Experts of a small language model: vocabulary 16384, a shared expert of 64 neurons.
Below are experts of layer 7 (counted from 0) of a mixture-of-experts language model. Rows are named router (the router's row for the expert), down (a neuron's output weights, with its number) and show model dimensions 0-191. Each number is 500 + 25 x the weight over its row's rms, rounded and kept within 0 to 999. Numbers have three digits each.
Before each expert's rows: "comes before" lists some tokens at least twice as common just after its tokens as in all text. This comes from a sample of Wikipedia text that the model never trained on. Tokens count by the router's weight.

# expert 19
comes before: " the", " of", " a", " in", " to", " were"
router:495480491473539477513486535511502501473516515510488473517501480486470448482502525508502522531515452529501524506553516522523536537539505500505481516522517546517480476544470515504487473510488478536497485525503502557477505496486465501556521482489473544472499517442485449494493520500503479497477499494535489504470507472514502508500480474521487544503479513478486435505493496499459463508509499532484501521455519516489499465521464504487508532509534561463482527491486518505517534506563480530500525488487530509458498494516479520485489499501541488456507533497512447560477521455521459522
down0:496489473481442504457508512508475486494484488481512511523484500504483501514501519458514451534524508519512457515523456539523500508496520469488554424512481485509506509519479475496472473507484489473517517474502524493510486478526521480489487471527480499476469516529544554501468474537560493518489518490467455487553497489526490505526516445518526501498534500499499464516488493460494464470485541483542509475546512490485517479473530513532495487457552474467521487491507477507499502496521487470496528517508504553490512490476476530517549493536443520492471507518523466492543520517526496514

# expert 7
comes before: ",", " (", " and", "'", "\"", " ="
router:499498505499516534499455530551506486452533508487525499517465492443492468479470497496488515476479528456483449529521487485524499540502459485537509457500483474514492520523509543514493574497497529491496529511519488462515473532493484523508513502499495515519497516505487526477521429485518522493497491522479433513526472519493553507541490493505468551503544496504499543463502537487507477471551500498511485494476478497462508503533492524477497501493483486521546552485473490507470499476478495474556481541536491533496509504477527510530542515501496525511498480475501473515549500503500507471
down0:552518505504537496496496534495495496525471485488507519502517483510524500463485500515487531567469490463478501517500506520542511484540466491522515468466511504497500482493471515534506498511535512476482438470518455482497472535524482494481508486492509464481509501498526488497511507482490505512550531521538491445504480486447496522485488530486514526522505488538480515477471497505494480518504491516489498554479530459539480482513517508538423494470478531461506527499479464468514469493506510471515509528497553522561475468506465516543497488511484485457498490543489463440523471490485540502

# expert 18
comes before: "\n", "-", "|", "==", "The", " The"
router:473511532526488463526514475479486474495490501489463523499510532510475512523515468455487490461472481546515491518486484497488460502522491511487526463508492501479522457558440456485543500492547494487520515515538510486506509485511500503495464504478524492512475500538531473510464504516496468524487519493533510475537470470554518484515517487489457459530517471535496519486453508486566494474506483489517524458513530530532535519526474485510532458532468517502526531477489549565495538487502501478526472497487525484555491482518478485500500472470488514505489528500456495509462514502507517534
down0:469532506551511487472520479462522469469550505466516492463494549504496493476444521504525505461500497505479495507476498475486479467454500512471495523463458508514531462497523485524497509490501492509496522484476498474506521473485528465499527517522516496508540499456559446509518483492532550546509471501495493521528491489491484488537502439505503508524489522542470543535461502512532526444460468517536509497496473507465491552483508469524459500549485502508493512493522488510494481533487490475514501485526486503490512560541471492543474488525508506490480489496514503476492480559508524498

# expert 23
comes before: ",", " of", " (", " in", "'", " was"
router:513540475467492500459476527475525467453471503475500535511466538494510468491487514526505476466486476521473473513477507484502514495458472442547471505476508490537462473542511478486552493503527487518516516478519489503474482519505514439500501505504453505505477519535523483505503496464449454491489550483498513481496476516522535491505492513519477488526560470499497528504500503482532486500515483556559522484479488473536510500495497537520484523492475498499526532467485547515489550480518503466499449474527509542447486513499494482509503476474496477474528474499481527483467476539510528499
down0:476480487486456516483510497539506461552512527464474525529496521511452476471486484528490533540484509475529500482505499514498523539492456460510505545484515452527450500462559497530513444531523493495543495493511530533499527484463495480527498469486482472484521500499486530477512461491499477532521520474467480521506532505464469501501511499467522459514530547513491510451571493544510507458487502545489512494555517504468498510471535498518532496502494472499520506456488504501507530528485478496508476476497494505430460474474506482472508504487495484478497517511500501490474502520532499503

# expert 15
comes before: " ", " and", " which", " but", " he", " The"
router:539508547459486496499494472466527475473479507500501480511479482495520455512467450463522483500482476544469505536514480522517517498477506497507456524507471486487477510532476475499504514521511556518470512508472540486503537507531518489499489495474527517513469493529526464523499526461500486466454504462501526516484532463530492494494482519475569499512505491534513487516476510483508443512480498511460512504548547496474489470492500495532540522460521484468493481520511544519523536488516526511524502465536546497528502499478471455524489451491528468532488514465496509476476513502459515554
down0:460470486480516477524484506511487513491520507473499498487507518521487462512486475497482560499540522470502462494481503474454508521492506497473524481534499516467535514525497546503495512498525570505502528501498489518496525517457510507486467459515552505491457540495484499481476467489510525522488552523479525468513476492497489487532473530507503488489446504500493489527496467497541507521458512543507508504482486538506502547527510410530529462508483528517496502494524482522485504459511468472491489539489468490508554532534536499495488543541465528475488473518521465499535505500493549483

# expert 4
comes before: " the", " a", " to", " his", " in", " by"
router:489487488511504526506513506506518508469512492534493488525499491500460451479507506482534504509495486526529489478539519500485522522470534446523483505507494478523519482563502515488486502479460509499533481472486490525477490481520476542510511518476488495490513530480483450526504528477496509461467489477514494467472544467524499507511465493487538511469444521483490469459480511488450480483487524525441484533477524476517481483525460478491520499463544510483457520470496523524540506519531461534547495517501508480447522522516470560518497509501552499492474479483529444534492489502481441511
down0:515458502452525504451487487517525534489483470472471502528493446480474502455491488443528463521514508518467509499529545479504446494505523487507515511506472526498480523488486493548517496521548487501526484480482504450475535510487526513525458437506523519491521535479474549499499450517488494489521551514520513451491484507477495511516478482517503510518522458479495498491479500517449499523482514529552498461506473516511495495492501523501525491507521502496510483502480450495491521501519499476545503491544502510532504472537468511553488516494506514506560513443496495507548481441511500497

# expert 13
comes before: " |", " ", ";", "'", " —", "/"
router:493456473455495484486509508539482535477501482501499481555481510469462454548477479521489488480465519442469488512521471458523514535530524546514542478498489509525489545463498537486525492491527529540471535519530486522508465529492505486499502514557506484480468493536492517445478494504478508496500495502506514481508526488488494486518471514532482505509510511511518529486512530462499464524524489459522511491481519509463469508471541503517453510495466480504500492549505435492451533532485500483525506472531496516523504486424514509514490522488476500506562488495529475502504481479502525518
down0:505518557519502520495460522469535454478468548524552485539513534491485471509490530502518520454531516545502520503487514507530525497484503496527544537514482558501496474540478522550464480488466522463510506521554476493472457509521519484521464484512502523519524526509514487509520491471484545502460488496449476512510472466535491451502531512506509533487538491509497483465471512494522527467497541501505506505475460510507470473477507473473490533514464518476477464477470464487496492512474467489520532504520507529521494469473508463477489501514508461509463474487509461537532516512502504503

# expert 12
comes before: "1", "2", "9", "0", "8", "5"
router:527475481500484552504536446470486492498490545532499481477472448472522512556497488514476494519516518499502502510461533500479480462469477471505540532501487523526499450469537501490495491506497533458461466521523504480519510480487554474463495527444508486436550503491498523534473478482498509509488541531518497503489528472501513486491541536492524506492469542507490497561493524534542525526504466526498501505498482480528522505475514457501460487517504509492493497509519530490484483479486553505502466495488513466498501529461535500489498482518517525533495464490529530502483547515504523548
down0:493550481489504464510494501465481438479477454484529459522496507479490493496481501504483503520491477483483507494460467483506543504489512476518557490496473538518510543493475477465456503470534508431478469516502479480488519498500510494492461491507500485572492524514465483495512497535527536516499483500467461481486486521513540525512496484528564485522466524491459476513472525481464510485482516480495561496508511516497516465524530515481537530497520479522489480526523502526510498500518506518455486516535485499573557501481484511491515509504522453539483538503524544494510508490483519474

# expert 14
comes before: "-", "|", "1", "2", ":", "3"
router:499519499510566465454499508475496462522506464530493475460479521478500529503479530509500539517483516515508525481446503516481459513499521521501525489534523506514515478491465489485543480484486492509492480481500456538448520494502511472468466464473483538519511482481498512508461551459494510524501546538498503479509513483527518499453477503548516475483491460516439522508529484495504485524488502459500507481552488516479544549462521477476449493524521500511500453495465520496455517533523484482522479478534479539538463524493481507498479488481528516509488523494463511518480539501489475512
down0:530500516512474472483512521513553508504502465510442485522543499487521525481505508482486512451533497525495516484498508533524455508462502553537495470505473484510489486491504490503538481475448465482549525478465470447478542508508487507447518500485518462513484521497455461491502436501548535499537542489540450526545497524495510476504507525529522478499523512464498498505483516493481495501500487507525489455489488477513482511507512454524489488530460542509486498525447510519487498530484531507500509490521545492502490467531528482539487514505514524495538490506556517489464488496473486527

# expert 2
comes before: " |", "–", ".", ")", "0", "|"
router:515530511501516534514509504497456520524535500455516525502480500488487501503541473521507488520458499477478488531477456459539488477513493544453529528478510504522508509473473542522543492500526541513501508529487505481493529532491512457515516525485516480489520496465498497525480472531498479550495558523473477505503519533496489489492540497541489462534495440505473500527534470475503494510497463510526465487514496462465474487500523552485509457502459481497498443511540497491542526505481506462482445516534517502526523485525482477511507510470452467460513514533533504464490504497467518532
down0:502569493514466477504522508481474481540542510491519508585487510500491493502461492478498516542500469530533464486520542523478467510524515466510537500511496473478491526532483496494518520500485488491518494509484508488500518487483497529523480458522536521518482422517530504505533446492471500446507530453471525491496472507515529491491530507487493483549518502520496450470507481554507484501516498528524559513497451554470496503466503486500514484500526521512498497543492534507423485542495485497507502464483506514485511481498508485494541507486446495519484483493516504507499475492511478528

# expert 22
comes before: "0", "9", "8", "5", "2", "1"
router:545566514498490476514553502465458510515476505526468523509506467505497549515475507476495470514502498530511523513440476532517543449525470488487538544470530486497527487494536494489479489493504537496505478453527533483464541512498541481490539471498510479495486452502497491492461485537482465499463523505523515511524515521485503477473566503501508488484498514473501515533482514474487447506471460456524481524513506503464496542487517495517480447481501541518497479499516507500523519511478516504518510472532545496500522460492512478467510472516490509490512518556480513487484498511490567490
down0:484478514528513534506527470488515498518500499514504470457508483499505518499533524466472520489435555543495516511448490522510493456451465513538503522477483523540556483490523479439472522500502516509502508470474459514477539494501481521468516501525529471520526498489508536467485465533492461506526497485481528476520530491542482500495506493476479468440466471553512468537502500508542488497492518508501536534478483517464428477465511489540507497512469452495511497488505488453477496520494528518477470547501508512516506484481529504511506524503523542489517477496512505508509494503479512544

# expert 10
comes before: ":", " |", " of", "|", "==", "ing"
router:459488497500548498459496508499504463533508484479527487536548522507480515501520482534474509510539514494490503500509492505497435492488508475477485509468507544473522540486468487463497491549505463527501498488484497511484464515433482468548468511513485538499517466498491501431487504504482526523498493536486514474489498490488472475474459491549494474514519465477503507507551490520501539492486522509537517490508451526496472514506489509486502546541526570496517527502493484487530511505562463544489535530498466516452480523516500515470499540515462499497507468501491510497494470501535505546
down0:536522516549536497482514457521508520524491521531490485452483519506498527527546518481502511488519529444513486535496491476515498447503524510467526477460502486558506488482506512473509496512520525497477485527513492498525475494469520535458525495516446537490519480520517525472495504515493524482463476482522488501524531515463481487538502514485508486491477447509461519501495463510513493502473496479459511448551509535502500488459490513488518503509534519493480477541465567486545449466487512529500484544502461506493471505491534502503482508529484518522464493494477536442505469526516454497

# expert 20
comes before: " the", " to", " a", " in", " by", " as"
router:490468518509491507485496501508512529498515475533501468506499496516481473480513513498503537505530468538496488457551505530509509519483524446529495483495486530495491497552477510500453532514500480508492482503486505519513459486513451543511526520512506489501484513459463471510488490521502508444497494465465480483463519455501517514504465492474515506477468502487539445480470490518459463478519526543459501523453537523534495482519465488490544512471534529503456499473494528490525493522515500553526526538490481463472524529540473508510485509492567474493494489500530459518509466520517441475
down0:529522525524448507512505485519522499495477534544496494540413489506490512512492497524562523513492522475483501513491533507510475530481487500508500513517479463474477498518525516527476492494491470471492534504483506520494494481541484527481498500507505521507469498517573533512525500508476507502458483466516450461504494512508517586506509487497536520529484476494513552476551484527533533461526500463478515476500515463485513498492488504500516550532469531503508511495516515486449478485510458505483528515443473472454466447492472467491507517523522470520489502504496512495471496483475504480

# expert 11
comes before: "0", "2", "1", " |", "9", "3"
router:554532520508519514533529503470477479504531525497513486507487504494507521556517524494499488522518529486525517557468513535471481458540495519465516550508518531523512486477508517532465492491465530474488477477514477485473491512511502502501522478490475502470552474450485480522443500531465495523483485507543504532497515522480513510459517482541493464495491535513471490519521488489486522496491451456503483496500514483485500523480558472516444536500471525530519460523519485468511536475522507501534517483530531499511495500450546479463491530460470496490458505535523555490477500514500510489
down0:531509515504502499529502478528486498516533508503543497524515499490500474477498547505504480529562479503493507513512542501521447513519512551460470450480500494482461478492507480521513462513526466475559504507483472475496513501491503488470505508536509507440516485501513504499513516466490449510527497498537522505510528485518495514471528461483437538552539488459520513535508515477504498525507462433500535489516523480511536462550523513505515473541454547502481540514482476521513524483495479481494507490488502474490488508493489458486488503512483493486516550453494470495472481489476471549